Weights of a small mixture-of-experts language model, trained from scratch on English Wikipedia: width 96, 32 experts in each of 10 layers.
Below are experts of layer 2 (counted from 0) of a mixture-of-experts language model. Rows are named router (the router's row for the expert), up (a neuron's input weights, with its number) and show model dimensions 0-95. Each number is 200 + 20 x the weight over its row's rms, rounded and kept within 0 to 999.
After each expert's rows: "gets" lists some tokens that make up at least twice as much of what it gets as of all text. This comes from a sample of Wikipedia text that the model never trained on. Tokens count by the router's weight.

# expert 18
router,201,197,208,200,202,172,187,217,193,187,200,191,225,190,222,199,175,181,177,150,218,219,218,198,178,210,214,186,184,172,177,200,187,205,206,250,219,196,200,179,218,192,210,200,174,197,184,206,205,244,225,207,189,226,170,220,227,231,242,218,208,214,188,167,182,189,210,216,184,215,162,187,220,180,172,222,212,219,203,150,201,181,173,229,193,212,207,180,209,212,229,174,210,186,220,205
up0,203,171,174,170,225,182,205,190,203,222,259,172,191,207,183,208,193,188,227,221,184,195,219,196,181,195,201,213,172,188,165,190,194,176,213,221,198,169,241,202,205,174,186,194,225,196,222,174,213,183,224,187,199,221,220,176,216,196,223,188,215,174,196,202,201,231,212,179,185,172,223,163,233,205,235,212,185,209,198,203,185,221,194,177,207,229,219,230,160,206,211,188,214,184,174,192
up1,193,206,217,166,196,212,205,198,203,210,196,208,197,205,200,196,201,185,200,189,150,212,188,221,186,176,189,236,206,201,201,217,218,179,222,177,184,203,211,206,161,226,209,188,240,215,198,194,191,226,246,182,214,170,214,171,193,219,208,198,192,154,200,188,211,195,148,214,203,191,179,189,199,201,224,213,226,237,212,223,215,162,203,197,230,216,209,170,166,222,166,225,195,227,190,224
up2,211,227,192,216,218,234,194,178,224,190,209,161,232,212,194,209,194,201,203,202,205,185,191,224,186,231,212,186,256,237,265,208,208,194,198,191,191,181,199,187,203,217,176,210,212,197,191,213,187,168,195,187,205,201,212,214,200,160,183,188,181,240,194,187,188,182,174,210,202,178,236,188,206,201,204,220,199,158,178,160,210,191,200,188,186,220,206,174,219,228,195,173,204,215,170,194
up3,229,201,214,203,194,210,213,201,202,191,184,205,234,168,189,195,171,184,212,167,236,195,212,182,199,179,191,183,169,195,213,199,186,185,163,185,195,188,215,167,233,195,204,209,203,180,180,213,166,197,193,228,164,183,201,193,208,224,210,210,206,227,198,205,200,222,229,211,194,214,219,212,210,177,251,186,216,186,198,173,203,197,127,215,235,183,196,190,228,200,199,197,223,214,241,212
up4,208,254,204,188,189,183,223,222,186,188,225,203,201,205,207,185,213,203,236,201,174,195,183,179,204,204,188,211,174,237,162,180,195,187,217,204,165,230,180,217,154,141,200,198,195,198,233,188,186,214,206,231,234,184,200,191,210,214,175,197,203,183,192,205,207,178,206,217,209,146,193,201,197,203,174,212,218,231,200,199,198,197,184,216,228,202,220,187,199,232,215,218,187,222,182,176
up5,193,186,159,204,221,209,211,222,194,177,183,203,211,194,235,158,216,200,188,208,156,210,181,178,179,187,204,227,182,160,186,201,218,246,203,208,179,190,204,199,200,225,182,205,189,212,222,209,206,201,164,238,179,165,204,208,234,208,206,191,195,211,219,186,212,183,230,216,221,180,170,221,161,203,217,198,184,196,201,249,220,219,229,220,197,186,227,204,203,205,180,182,181,176,191,204
up6,225,231,190,226,181,205,185,217,190,193,219,199,156,181,206,226,198,220,196,212,253,187,192,195,240,235,221,195,161,183,199,218,190,213,195,202,222,211,209,204,193,238,218,147,184,214,216,190,204,212,184,189,221,222,202,202,194,193,191,182,208,191,199,168,164,178,211,220,179,192,249,219,222,171,203,183,194,206,176,197,206,212,203,193,205,217,171,173,199,229,195,199,196,158,190,191
up7,226,224,188,196,179,221,192,202,217,191,207,168,229,190,221,223,196,196,185,211,219,238,195,218,184,229,198,221,199,186,176,168,192,160,169,166,192,200,208,183,187,233,221,206,208,214,199,170,172,216,211,182,181,226,214,191,221,193,193,151,230,202,165,213,194,218,219,195,211,184,205,235,215,198,183,178,195,205,204,149,197,234,239,195,205,229,212,183,191,193,193,198,209,169,215,191
gets: " the", " a", " an", " his", " its", " their"

# expert 12
router,205,211,166,216,205,196,222,184,178,197,220,206,224,176,206,187,180,193,222,167,198,197,220,202,176,206,234,208,202,195,210,187,180,218,205,217,226,202,200,172,189,200,243,243,193,185,205,207,173,214,188,185,194,207,178,199,183,225,198,195,197,185,208,207,206,205,213,196,218,248,215,181,206,207,183,191,201,187,160,141,195,201,194,207,228,173,233,201,171,249,198,202,168,205,199,256
up0,215,219,189,171,199,213,193,180,239,211,207,240,198,224,193,197,232,181,200,232,218,211,144,170,214,151,166,214,193,179,168,215,218,196,213,198,214,226,206,204,217,196,204,205,181,211,198,209,216,200,216,231,196,210,179,228,209,180,235,212,206,201,186,185,211,188,196,209,233,203,184,175,222,196,211,186,215,184,166,195,207,158,208,167,197,196,187,210,214,175,171,165,227,199,195,179
up1,173,201,183,178,221,194,232,196,200,202,202,214,201,202,202,222,195,205,184,196,204,240,186,194,191,157,226,185,205,191,187,236,222,211,221,164,175,194,188,227,223,177,200,176,172,179,177,213,224,219,206,247,209,195,180,201,201,218,225,170,223,230,219,198,155,236,209,227,187,198,204,170,164,190,177,206,210,175,196,205,206,206,205,213,203,216,204,180,163,235,187,191,216,186,196,165
up2,201,196,209,193,207,200,198,203,194,176,212,216,199,214,221,168,220,228,189,183,198,209,205,210,203,200,188,228,227,210,207,209,219,238,180,230,219,215,185,242,201,223,175,184,199,174,167,213,178,195,177,197,217,211,200,223,225,172,238,194,208,217,176,181,181,170,181,208,185,209,181,178,236,189,227,173,222,213,210,204,210,171,199,204,217,206,211,162,176,174,229,213,163,190,154,161
up3,187,197,231,171,215,201,201,236,193,178,199,170,214,208,192,222,187,191,245,223,228,186,179,192,192,192,205,209,200,213,195,179,217,197,206,221,189,197,230,188,200,197,173,224,185,199,192,187,221,225,219,232,159,229,154,205,175,200,208,230,187,194,226,201,182,219,164,232,216,242,190,201,182,219,198,230,158,189,211,175,200,201,237,179,217,173,168,189,195,187,196,209,182,205,184,195
up4,205,187,208,217,152,181,233,182,217,181,248,206,185,212,183,236,212,176,192,227,176,191,193,175,193,193,207,207,219,210,223,163,239,213,227,193,216,197,188,186,180,208,206,186,187,174,235,155,202,193,209,208,189,209,198,198,199,194,213,208,223,238,167,204,203,213,214,173,181,186,174,219,189,211,205,213,204,175,203,215,214,204,201,177,162,159,179,190,225,208,221,209,215,175,236,209
up5,199,212,212,209,231,238,180,204,185,189,204,167,177,203,188,224,178,173,226,219,186,216,177,212,200,185,205,190,230,220,200,206,176,207,230,197,197,195,198,199,206,217,199,193,175,227,203,199,195,169,180,193,210,276,208,203,204,208,222,220,212,229,219,225,189,217,198,201,191,181,187,239,188,193,178,219,184,202,159,216,189,241,226,158,193,187,173,191,207,191,169,191,173,201,190,176
up6,186,224,170,172,217,211,194,173,217,180,215,194,203,190,166,163,190,196,201,207,187,219,228,192,192,244,229,182,178,216,181,187,203,202,160,215,218,207,214,175,173,193,155,221,214,182,188,231,238,195,199,208,186,238,189,199,179,229,239,188,205,210,212,185,181,239,205,201,181,179,194,193,219,210,198,183,185,236,206,182,205,203,189,192,193,208,172,201,238,232,218,194,185,223,221,195
up7,232,208,239,197,222,177,218,233,204,228,220,221,211,224,195,180,186,199,196,209,178,239,197,213,201,191,155,192,225,194,188,177,199,175,209,190,185,230,191,198,190,197,177,194,211,182,231,196,167,215,196,215,221,158,196,195,201,183,219,169,199,188,190,227,209,162,195,187,170,173,184,173,176,226,184,223,213,230,188,221,197,184,210,247,181,204,174,222,223,182,187,207,222,206,200,182
gets: " |", ";", ");"

# expert 13
router,219,195,178,207,194,136,247,193,206,175,179,160,216,181,225,184,186,202,201,187,194,192,189,206,202,183,203,195,198,208,162,205,182,201,194,194,178,221,172,210,213,225,218,200,208,190,197,178,197,227,210,166,221,229,211,238,206,183,233,205,198,188,202,227,201,233,231,194,230,182,205,182,202,164,209,199,226,200,217,190,181,178,155,197,196,197,248,195,180,207,208,186,196,184,200,231
up0,183,226,159,209,185,190,182,204,211,162,214,221,230,207,213,222,200,201,199,196,220,182,185,179,213,172,210,189,200,190,173,179,216,202,172,220,182,203,186,226,221,214,219,238,183,191,250,228,211,194,167,194,165,195,205,186,189,197,219,184,210,171,237,191,170,186,229,215,193,204,223,199,194,213,203,152,186,193,193,219,213,211,184,236,213,186,195,209,208,208,149,185,205,216,220,228
up1,216,215,174,191,192,177,191,192,218,197,191,190,216,179,170,206,211,196,181,168,199,200,184,196,173,189,201,200,204,208,182,207,198,211,208,184,213,206,162,185,239,187,193,183,230,214,161,225,179,179,186,157,193,206,264,210,163,187,178,209,188,230,188,194,203,220,221,203,196,216,196,170,223,226,188,225,200,203,204,241,194,178,237,233,210,238,206,207,203,225,205,177,209,214,178,228
up2,204,213,191,207,198,203,212,207,192,205,206,168,199,139,182,165,217,170,225,195,193,179,229,214,201,192,238,135,194,217,210,185,225,229,214,192,227,202,215,193,222,196,213,233,217,181,209,199,200,220,162,180,184,204,188,185,197,194,201,202,204,154,194,204,190,226,203,191,220,190,214,180,198,220,180,193,174,238,185,206,214,223,233,210,183,221,180,208,209,204,202,238,213,183,167,195
up3,197,192,171,217,216,173,223,196,179,177,184,166,217,174,194,191,215,162,200,192,184,231,174,160,194,182,222,201,165,206,183,202,170,207,228,211,218,220,193,216,235,234,206,231,201,193,232,198,178,223,213,185,202,207,237,217,205,180,238,257,178,202,186,189,192,212,187,214,221,172,194,219,208,195,221,205,200,157,174,200,190,212,195,227,173,194,228,194,208,203,207,197,191,190,208,191
up4,226,221,173,196,203,176,165,196,200,157,202,162,161,170,206,179,206,218,208,204,193,198,202,213,199,195,195,221,175,170,177,204,222,191,190,197,191,218,150,212,194,196,238,216,239,194,206,211,204,226,215,217,220,202,211,177,182,216,203,206,208,167,229,219,211,213,198,202,213,185,192,188,239,227,222,228,209,190,195,172,183,197,255,182,187,194,171,190,212,231,218,192,195,183,172,208
up5,194,178,175,201,207,216,195,199,206,204,190,182,167,213,167,184,198,192,199,175,205,202,192,226,198,180,205,200,216,187,156,201,198,252,152,204,201,206,191,238,189,165,235,207,189,204,194,210,201,227,203,184,156,190,192,198,167,177,183,181,209,210,205,233,214,202,204,197,206,216,195,187,197,224,209,211,188,211,196,229,224,230,236,197,186,189,227,199,141,197,213,215,186,233,230,229
up6,184,217,198,185,214,215,209,181,207,199,174,202,186,232,228,189,216,175,192,203,236,191,214,194,208,211,188,201,190,230,197,168,159,217,207,233,196,227,210,192,181,205,180,184,170,178,197,180,197,242,232,165,218,227,222,193,199,193,182,197,174,216,211,193,180,186,226,201,219,223,207,201,222,218,210,221,211,200,169,207,210,177,189,216,226,140,214,184,176,233,221,176,181,167,181,195
up7,166,197,228,234,178,212,186,180,208,193,197,188,210,223,212,157,216,201,213,210,206,193,197,177,166,213,201,215,216,215,183,180,185,214,204,238,234,184,182,187,221,213,197,192,229,213,200,186,197,196,153,198,207,200,230,185,193,190,238,238,189,181,209,227,215,199,241,190,184,184,177,234,195,197,229,184,210,213,166,173,182,218,208,208,176,191,198,176,165,214,233,182,203,164,197,215
gets: "im", "ul", "ure", "or", "ust", "port"

# expert 25
router,204,180,200,185,217,182,205,211,156,174,212,169,194,184,203,203,174,201,193,180,198,202,213,217,197,169,212,192,182,172,225,167,182,215,212,186,200,202,216,191,191,208,217,188,232,213,192,203,214,210,218,164,189,207,222,203,250,183,248,158,199,173,211,195,191,186,199,190,182,254,200,210,209,185,228,228,164,186,205,193,183,210,173,179,206,209,222,221,211,179,214,201,157,211,220,234
up0,218,179,191,200,188,172,182,220,202,248,232,169,225,190,216,216,219,229,184,183,199,222,193,173,205,207,198,172,196,153,215,185,189,178,231,212,236,208,216,223,178,200,188,193,197,205,186,231,220,208,172,165,237,196,180,196,205,199,183,168,214,193,198,190,188,221,191,198,212,250,218,180,190,223,190,231,189,209,207,194,173,173,189,228,173,195,221,200,219,191,222,167,198,186,215,215
up1,196,214,190,233,213,193,212,180,225,185,145,206,192,197,192,194,158,220,231,186,223,184,200,200,194,190,215,197,233,150,196,169,229,210,188,191,205,188,192,185,205,198,208,201,201,180,232,196,199,189,168,223,205,188,203,198,223,231,193,194,216,197,229,243,228,156,222,215,150,232,161,212,199,174,188,205,191,193,200,218,206,197,191,181,192,198,199,186,219,232,203,199,210,174,185,220
up2,188,173,205,204,214,198,177,222,171,201,179,173,194,163,202,167,171,180,180,159,221,200,207,200,194,199,200,204,195,221,221,185,213,203,215,220,247,174,181,217,166,239,173,225,198,198,201,230,179,222,190,193,209,212,189,217,210,198,201,193,210,206,214,198,159,209,170,176,195,187,222,211,230,191,225,221,208,196,179,194,221,203,162,234,190,181,221,243,208,201,217,205,185,248,201,192
up3,227,182,148,208,192,201,178,210,231,216,202,197,211,176,171,214,226,189,175,172,194,232,199,193,229,202,222,195,178,215,208,227,193,170,216,189,193,213,163,213,182,194,204,184,205,211,188,196,211,237,214,177,226,198,170,200,175,193,195,182,202,190,193,177,206,229,231,187,230,190,229,189,237,188,217,218,212,196,176,222,196,175,206,174,196,211,163,235,193,164,217,208,215,227,213,235
up4,212,209,184,212,200,185,231,182,193,193,207,197,216,172,189,169,208,177,198,217,157,225,187,189,165,229,190,213,163,230,240,204,211,212,233,162,209,217,187,194,219,190,175,199,196,174,208,199,192,217,225,162,165,218,190,198,188,226,208,172,205,198,217,174,211,218,191,189,170,218,200,208,227,205,206,183,235,187,187,205,238,217,180,206,167,178,256,204,206,190,198,202,193,195,209,217
up5,171,198,216,195,174,185,195,176,186,188,164,220,199,197,200,190,221,200,214,181,219,234,180,190,166,247,210,203,187,212,211,182,218,225,200,212,224,194,203,211,213,177,180,199,223,155,206,239,215,204,192,170,194,211,168,186,216,232,221,202,196,209,205,201,200,173,226,222,221,197,202,200,201,221,231,184,183,182,179,182,191,184,165,185,214,212,152,212,233,208,199,166,217,207,230,239
up6,201,162,219,220,207,158,195,191,193,221,192,191,233,199,170,212,192,209,219,177,228,209,162,204,165,211,188,185,192,181,206,152,246,198,202,203,230,190,187,223,197,211,212,192,213,227,211,201,210,201,244,195,208,205,216,191,184,183,197,172,191,191,178,225,208,178,218,218,193,213,212,251,204,209,171,170,196,184,214,200,193,214,190,180,202,144,189,194,202,195,200,192,195,184,241,229
up7,168,220,174,192,202,208,186,192,191,190,188,168,218,143,213,239,193,210,209,233,201,208,229,189,167,217,171,203,216,222,174,190,189,217,162,217,212,180,230,176,205,222,208,197,203,221,191,194,209,207,193,185,214,208,205,215,233,223,217,188,181,172,202,188,214,196,224,205,219,233,162,206,192,181,201,210,225,171,213,215,209,232,213,174,193,202,233,188,188,203,194,153,156,195,201,208
gets: "r", "l", "ir", "t", "re", "end"

# expert 4
router,242,203,225,198,208,196,210,199,167,174,206,213,225,192,209,231,173,223,212,181,193,218,224,177,181,186,211,198,162,197,200,189,217,219,193,189,208,216,199,186,220,201,185,229,175,203,215,206,182,199,215,198,216,204,181,181,200,187,194,191,234,165,222,160,214,192,216,205,191,225,230,178,226,192,180,203,190,191,198,150,187,170,207,185,204,187,191,174,168,228,189,146,171,186,228,237
up0,193,198,193,218,187,158,165,173,183,187,215,214,226,241,225,223,182,206,188,203,202,180,243,187,178,189,208,180,209,213,196,209,178,220,216,193,202,211,189,191,216,182,155,231,214,193,217,201,190,222,183,199,232,228,182,170,185,197,193,228,179,174,211,194,193,191,212,222,185,211,193,180,226,191,195,189,208,203,199,203,175,208,199,191,196,197,215,272,212,172,233,173,215,225,175,216
up1,199,215,191,168,216,181,238,189,196,200,233,231,189,216,205,200,185,193,180,183,212,210,242,224,221,185,163,201,224,190,198,214,213,178,207,214,167,212,187,205,189,174,212,200,172,210,230,185,181,198,206,179,217,199,200,218,235,170,226,208,171,188,187,226,205,194,224,170,199,242,212,226,198,152,188,223,171,200,209,182,220,184,197,188,159,198,198,211,199,238,170,215,181,213,216,202
up2,176,200,204,224,207,210,222,198,176,202,178,205,182,172,257,216,199,206,175,184,212,205,220,195,183,170,208,243,192,201,189,198,210,180,194,203,180,221,171,202,174,187,218,213,172,216,247,204,154,192,204,202,186,244,221,212,203,187,215,221,212,184,220,205,208,188,176,216,178,212,218,204,196,169,187,205,204,196,195,202,171,233,178,247,177,194,213,186,198,212,159,206,208,172,181,230
up3,217,169,203,198,209,180,227,200,213,159,206,215,202,214,232,204,175,166,212,170,163,225,214,158,226,188,242,199,184,183,213,199,227,202,203,173,203,212,200,183,212,159,210,167,193,227,221,196,228,223,174,166,218,163,208,220,186,193,228,245,207,186,224,196,196,199,178,207,196,195,243,217,192,191,203,197,200,207,205,212,180,194,183,202,216,206,180,196,171,195,166,217,217,213,198,202
up4,199,193,205,214,200,165,168,165,186,224,185,208,203,173,188,177,198,220,195,217,212,232,214,214,221,220,195,208,205,187,171,201,220,198,185,217,230,225,183,203,198,216,224,186,219,198,172,169,211,223,204,187,232,210,208,191,218,225,192,253,206,176,180,187,182,213,217,197,178,214,249,188,188,152,172,208,193,217,184,194,235,217,208,231,229,162,183,181,179,193,175,193,217,197,180,202
up5,209,211,229,197,215,195,197,207,226,219,170,219,183,186,200,198,188,211,152,174,205,189,222,174,172,194,208,224,209,222,155,220,175,226,161,173,171,228,210,171,219,187,202,187,201,225,211,247,185,232,184,203,195,236,202,183,149,195,177,230,183,160,196,203,214,217,206,201,217,216,212,207,221,211,199,235,211,190,185,198,195,187,184,194,219,178,219,209,213,201,186,196,190,188,215,185
up6,195,154,203,179,211,217,216,167,211,185,162,196,201,201,205,222,188,177,229,212,209,199,217,201,194,191,159,191,187,167,176,183,211,236,194,203,210,173,229,190,198,221,246,216,200,173,179,198,184,187,203,176,172,171,197,195,215,214,217,189,238,188,197,202,222,209,211,204,208,225,175,208,209,185,171,230,219,175,220,195,179,209,211,218,214,202,218,229,173,226,197,167,251,196,221,211
up7,186,210,214,201,227,177,183,207,232,164,204,185,219,212,200,183,200,234,199,185,196,222,224,184,164,210,189,202,212,192,156,186,169,184,183,185,197,172,189,216,235,193,205,224,188,228,176,232,216,241,188,217,200,209,183,218,184,192,193,196,239,223,196,156,212,204,211,189,197,232,203,152,207,198,217,209,187,203,218,214,198,166,216,195,173,193,176,198,225,229,204,190,234,195,215,169
gets: " |\n", ".\n\n", "\n\n", "==", "===", " |\n\n"

# expert 30
router,218,197,175,231,212,161,188,211,190,180,204,215,208,213,194,197,203,221,179,178,207,215,209,207,166,232,218,201,187,193,203,195,198,225,241,201,205,219,205,189,189,198,207,225,180,192,223,220,185,196,177,195,145,195,215,194,196,240,229,215,188,167,215,175,169,207,232,185,180,204,193,208,200,199,187,234,172,202,196,214,202,200,167,193,237,199,185,213,223,223,226,181,159,201,231,248
up7,202,194,226,217,181,185,201,200,194,212,210,204,223,174,201,198,201,185,201,186,217,207,176,265,148,183,192,193,179,236,202,239,195,200,210,227,204,196,216,190,200,191,203,223,172,181,183,225,219,242,162,239,178,177,180,204,224,216,202,211,211,173,224,201,195,196,186,198,183,201,198,223,170,196,223,203,173,177,199,208,208,181,161,196,174,205,217,216,190,188,211,164,234,214,221,199
up8,174,184,215,204,207,182,221,217,197,198,203,203,191,180,202,164,216,182,215,199,186,216,205,210,181,226,227,222,209,181,196,200,188,197,206,188,206,194,185,213,223,187,180,197,210,209,189,175,202,160,194,189,187,197,134,220,236,206,220,204,178,246,206,196,159,190,170,214,146,192,207,184,200,207,241,194,244,173,206,199,202,188,189,211,199,245,222,195,197,203,194,204,200,226,245,215
up9,192,233,173,216,208,214,245,197,239,243,226,182,182,204,203,215,229,200,229,179,227,196,204,207,226,222,188,202,211,154,173,202,217,209,223,225,208,218,211,203,189,187,214,196,188,191,182,242,199,207,206,176,174,229,171,185,213,186,222,185,160,219,204,170,219,200,190,204,171,190,192,197,175,190,208,200,168,180,209,214,184,156,187,206,197,176,188,229,186,223,193,179,201,192,206,188
up10,208,168,196,194,211,207,217,177,178,227,191,165,242,216,180,195,230,166,200,212,204,193,208,191,164,223,200,220,186,173,225,200,189,182,207,204,222,177,182,169,182,213,191,209,248,199,210,180,195,213,187,205,228,205,233,190,242,175,205,184,190,181,186,182,195,247,226,185,169,242,162,219,184,183,203,161,194,217,188,197,189,216,188,187,221,195,200,206,202,214,214,196,214,227,209,204
up11,215,198,193,200,203,174,202,204,187,183,212,191,206,232,194,205,232,181,178,183,223,212,169,224,184,188,169,219,227,167,175,172,210,196,212,203,205,189,223,192,183,218,195,229,217,195,223,195,179,163,185,218,201,222,201,188,186,218,221,179,202,189,163,253,214,195,217,225,183,168,210,156,215,163,202,254,216,171,203,172,197,202,216,202,198,215,179,230,204,203,203,176,203,218,212,182
up12,250,203,184,195,231,191,196,208,203,233,187,220,211,206,196,203,196,210,167,216,180,228,195,157,163,214,205,203,197,185,180,177,192,215,203,165,196,183,208,185,207,148,208,170,217,170,218,170,228,198,230,222,231,196,215,213,174,236,198,195,194,187,215,190,199,185,216,204,190,224,211,165,225,194,202,230,171,174,176,189,205,190,171,214,233,214,178,186,205,218,213,207,205,213,205,227
up13,166,162,219,194,169,197,192,191,195,184,233,220,194,202,227,247,173,226,182,209,213,207,228,210,198,226,219,159,203,219,206,183,204,200,199,153,218,248,210,181,178,232,188,198,206,218,178,217,178,184,203,191,183,154,223,205,215,197,220,214,219,183,152,226,187,195,217,182,199,225,183,196,207,191,199,203,182,204,156,190,186,186,205,210,214,219,220,195,193,197,217,197,195,174,211,202
up14,180,188,187,224,196,221,196,176,173,179,192,217,231,180,170,187,211,222,225,193,211,203,199,224,168,169,210,182,225,190,231,191,225,194,184,238,238,203,156,214,172,200,193,202,179,201,225,191,215,191,211,201,204,194,200,213,203,215,174,186,174,190,197,170,205,176,233,211,252,198,231,213,182,193,174,214,174,184,193,184,190,210,212,203,200,210,154,222,188,224,194,201,245,223,211,196
gets: "1", "%", "}", "0", ",", "2"

# expert 23
router,212,242,174,211,213,166,172,223,197,181,184,176,199,161,206,234,185,227,193,213,208,224,198,200,193,196,186,200,193,194,189,209,215,197,209,191,236,200,174,186,220,229,180,201,195,244,155,176,200,246,180,165,202,199,191,213,214,174,222,204,194,198,197,187,187,226,224,188,203,247,208,204,210,209,214,213,202,177,218,229,214,204,197,204,226,175,189,176,191,191,224,162,169,229,193,200
up0,176,195,195,206,216,193,187,186,199,165,191,195,182,166,199,206,187,186,216,173,187,157,172,218,196,188,176,178,206,190,174,223,200,219,223,186,238,206,153,205,220,188,181,208,211,209,191,238,210,215,192,198,238,213,190,209,209,228,210,249,155,197,178,188,182,176,204,223,201,225,194,177,206,164,197,237,196,191,208,211,220,189,217,194,228,213,203,205,188,222,195,231,179,216,237,188
up1,194,229,219,208,225,198,180,224,204,200,153,235,223,174,193,220,194,175,185,210,226,184,208,209,206,201,175,224,214,178,197,179,192,212,242,195,212,234,187,209,155,178,204,219,213,215,189,170,169,219,190,205,186,203,183,181,221,172,234,206,215,189,193,195,182,244,196,188,210,247,194,214,214,170,198,216,181,148,200,207,215,190,179,209,187,178,212,216,215,213,204,198,197,177,172,205
up2,223,210,199,220,194,234,205,202,196,187,239,176,184,181,173,181,199,206,226,192,211,188,178,218,230,178,195,179,193,201,197,185,236,223,255,197,181,214,183,181,226,210,214,177,221,200,174,187,204,191,176,206,204,185,176,177,166,194,219,195,217,226,210,157,203,179,197,189,222,233,203,154,222,210,183,203,198,213,180,185,196,225,200,187,195,217,185,237,189,178,205,192,173,242,218,224
up3,223,177,188,205,205,177,186,210,162,193,196,195,201,214,213,207,189,225,182,198,171,199,183,221,181,224,200,197,221,142,206,202,241,215,224,240,169,191,183,210,195,204,181,192,193,210,202,215,202,207,206,196,207,186,201,224,244,213,203,196,212,180,154,190,159,204,186,189,211,193,209,159,209,217,200,188,201,208,181,230,173,228,230,173,194,197,211,202,184,181,243,229,189,196,245,190
up4,209,203,205,202,224,201,184,205,182,205,190,208,197,185,198,177,207,197,202,182,181,196,191,236,208,248,180,221,197,229,214,232,172,225,200,210,176,176,162,232,189,186,160,199,164,208,185,210,168,199,183,208,204,214,195,221,199,215,204,207,193,218,190,162,206,205,195,191,188,183,233,166,203,250,214,186,226,197,136,182,218,216,211,197,224,198,210,225,180,220,199,227,167,196,214,202
up5,222,214,178,198,213,231,175,184,192,208,167,243,215,186,229,194,191,200,236,161,197,169,204,199,173,200,176,191,180,213,184,202,191,180,230,184,181,259,207,199,212,209,220,190,210,223,185,190,178,142,185,209,222,204,186,211,210,189,228,190,183,198,178,226,217,207,201,187,197,239,199,178,190,193,200,229,192,220,176,246,199,226,205,207,212,223,217,177,183,186,204,185,213,191,203,207
up6,213,201,219,198,233,208,199,183,222,199,248,188,214,185,200,213,182,209,188,196,224,210,171,216,198,183,208,181,184,203,210,222,185,209,224,201,234,179,201,243,174,189,214,210,189,185,189,205,222,209,171,203,192,174,218,237,219,215,197,194,193,205,229,180,206,196,198,168,173,211,179,176,178,158,227,196,214,197,180,179,206,202,219,152,183,184,187,162,183,206,243,203,221,233,164,221
up7,198,207,159,171,224,191,171,213,227,196,190,193,202,228,205,193,169,196,236,207,207,213,172,199,189,210,233,245,198,191,229,195,183,158,209,236,189,208,224,200,212,193,206,216,199,175,199,197,205,246,213,198,188,221,145,188,219,192,198,174,216,174,213,213,174,204,224,190,205,172,223,195,180,203,208,203,187,198,193,194,227,204,186,211,190,178,168,174,217,195,213,183,177,234,179,236
gets: "ass", "ind", "av", "ent", "ess", "ann"

# expert 9
router,207,230,178,209,228,187,242,192,188,185,234,205,196,191,199,186,169,197,186,175,200,212,232,208,156,216,244,183,181,180,194,178,233,249,237,176,201,212,180,179,192,205,214,208,188,189,199,191,184,192,224,192,182,208,176,178,205,232,226,188,180,194,183,191,173,220,194,210,224,177,191,191,216,210,226,198,200,195,163,179,169,209,198,211,177,180,221,222,173,225,169,197,193,182,211,206
up7,219,220,234,216,216,205,210,187,190,200,180,207,187,186,201,185,180,183,209,218,185,197,202,199,205,218,202,188,226,212,225,182,197,178,216,178,192,220,155,187,162,190,180,187,219,202,166,171,208,248,195,188,201,205,185,227,187,223,198,175,193,211,157,219,216,235,210,208,179,190,216,267,210,206,214,195,217,203,208,218,186,223,163,213,215,163,201,177,207,224,193,208,156,213,191,197
up8,173,181,206,213,226,217,188,212,185,201,186,225,193,214,239,178,181,169,149,212,166,188,170,186,202,192,201,241,175,203,218,210,210,204,197,187,173,191,185,197,176,176,215,195,177,210,169,202,174,214,197,197,219,178,220,215,175,211,185,197,195,212,218,228,208,204,223,204,206,222,201,209,213,224,203,212,216,177,164,177,194,238,219,224,220,184,178,204,152,245,194,220,187,218,225,189
up9,229,223,212,195,187,171,233,176,215,185,174,220,244,188,206,212,216,214,203,179,193,230,195,201,189,233,215,199,200,178,210,154,182,217,193,190,211,178,219,143,192,185,214,206,193,173,234,187,194,231,198,219,185,182,167,210,203,218,166,207,198,183,214,219,199,173,208,177,211,194,185,220,192,193,193,199,241,182,195,181,179,215,189,197,203,215,158,181,210,209,196,189,242,217,202,230
up10,203,195,201,190,205,198,191,198,204,200,184,216,186,220,183,220,185,208,204,184,239,248,206,232,197,226,244,144,221,198,192,206,207,154,227,200,207,192,188,207,176,195,188,208,199,204,225,182,186,188,171,199,210,200,195,202,213,225,220,233,197,238,173,170,175,214,190,238,183,197,188,199,226,187,214,213,195,191,161,183,209,151,224,196,209,202,177,216,222,197,220,203,159,183,188,213
up11,164,218,202,227,202,165,191,188,185,185,215,196,178,229,202,191,173,186,208,186,240,206,192,176,228,230,191,169,207,215,214,230,208,205,204,215,239,215,184,210,222,182,212,204,237,192,209,209,165,211,247,206,189,204,219,197,215,176,215,203,212,205,170,180,175,189,171,179,197,214,212,183,174,174,211,194,167,170,170,205,211,188,200,258,207,244,197,205,188,208,197,199,208,190,194,188
up12,174,222,165,186,197,224,218,193,205,204,187,174,200,195,227,204,229,174,173,237,203,188,175,215,199,187,194,197,158,172,217,202,222,193,221,244,179,218,213,208,200,225,199,207,237,226,194,174,201,231,167,189,217,199,183,177,204,172,217,205,192,192,193,172,178,214,214,162,224,193,193,218,211,188,183,205,196,206,188,225,197,173,229,176,177,218,182,236,197,226,209,165,199,210,191,239
up13,195,261,191,221,193,168,223,228,202,194,222,177,184,160,199,199,224,178,217,200,182,185,187,177,205,222,191,198,203,186,189,211,166,186,207,190,219,214,193,203,203,199,189,214,211,167,198,206,185,230,199,215,169,200,212,217,183,214,174,181,211,186,189,211,203,182,244,171,190,180,159,224,207,193,199,185,201,197,214,217,201,185,182,214,237,190,186,249,183,188,160,241,225,206,206,227
up14,211,207,217,246,228,184,194,209,172,200,217,138,182,201,202,152,178,190,193,210,220,200,238,230,164,178,202,218,196,195,176,198,204,187,187,200,229,156,209,204,218,220,202,200,200,212,236,215,195,174,153,215,210,201,187,189,213,211,223,195,187,202,180,161,202,191,196,200,192,184,195,220,204,203,227,226,196,184,204,213,218,244,183,180,232,199,180,192,178,220,210,194,175,206,200,193
gets: ":", "–", " (", "-", " –", "/"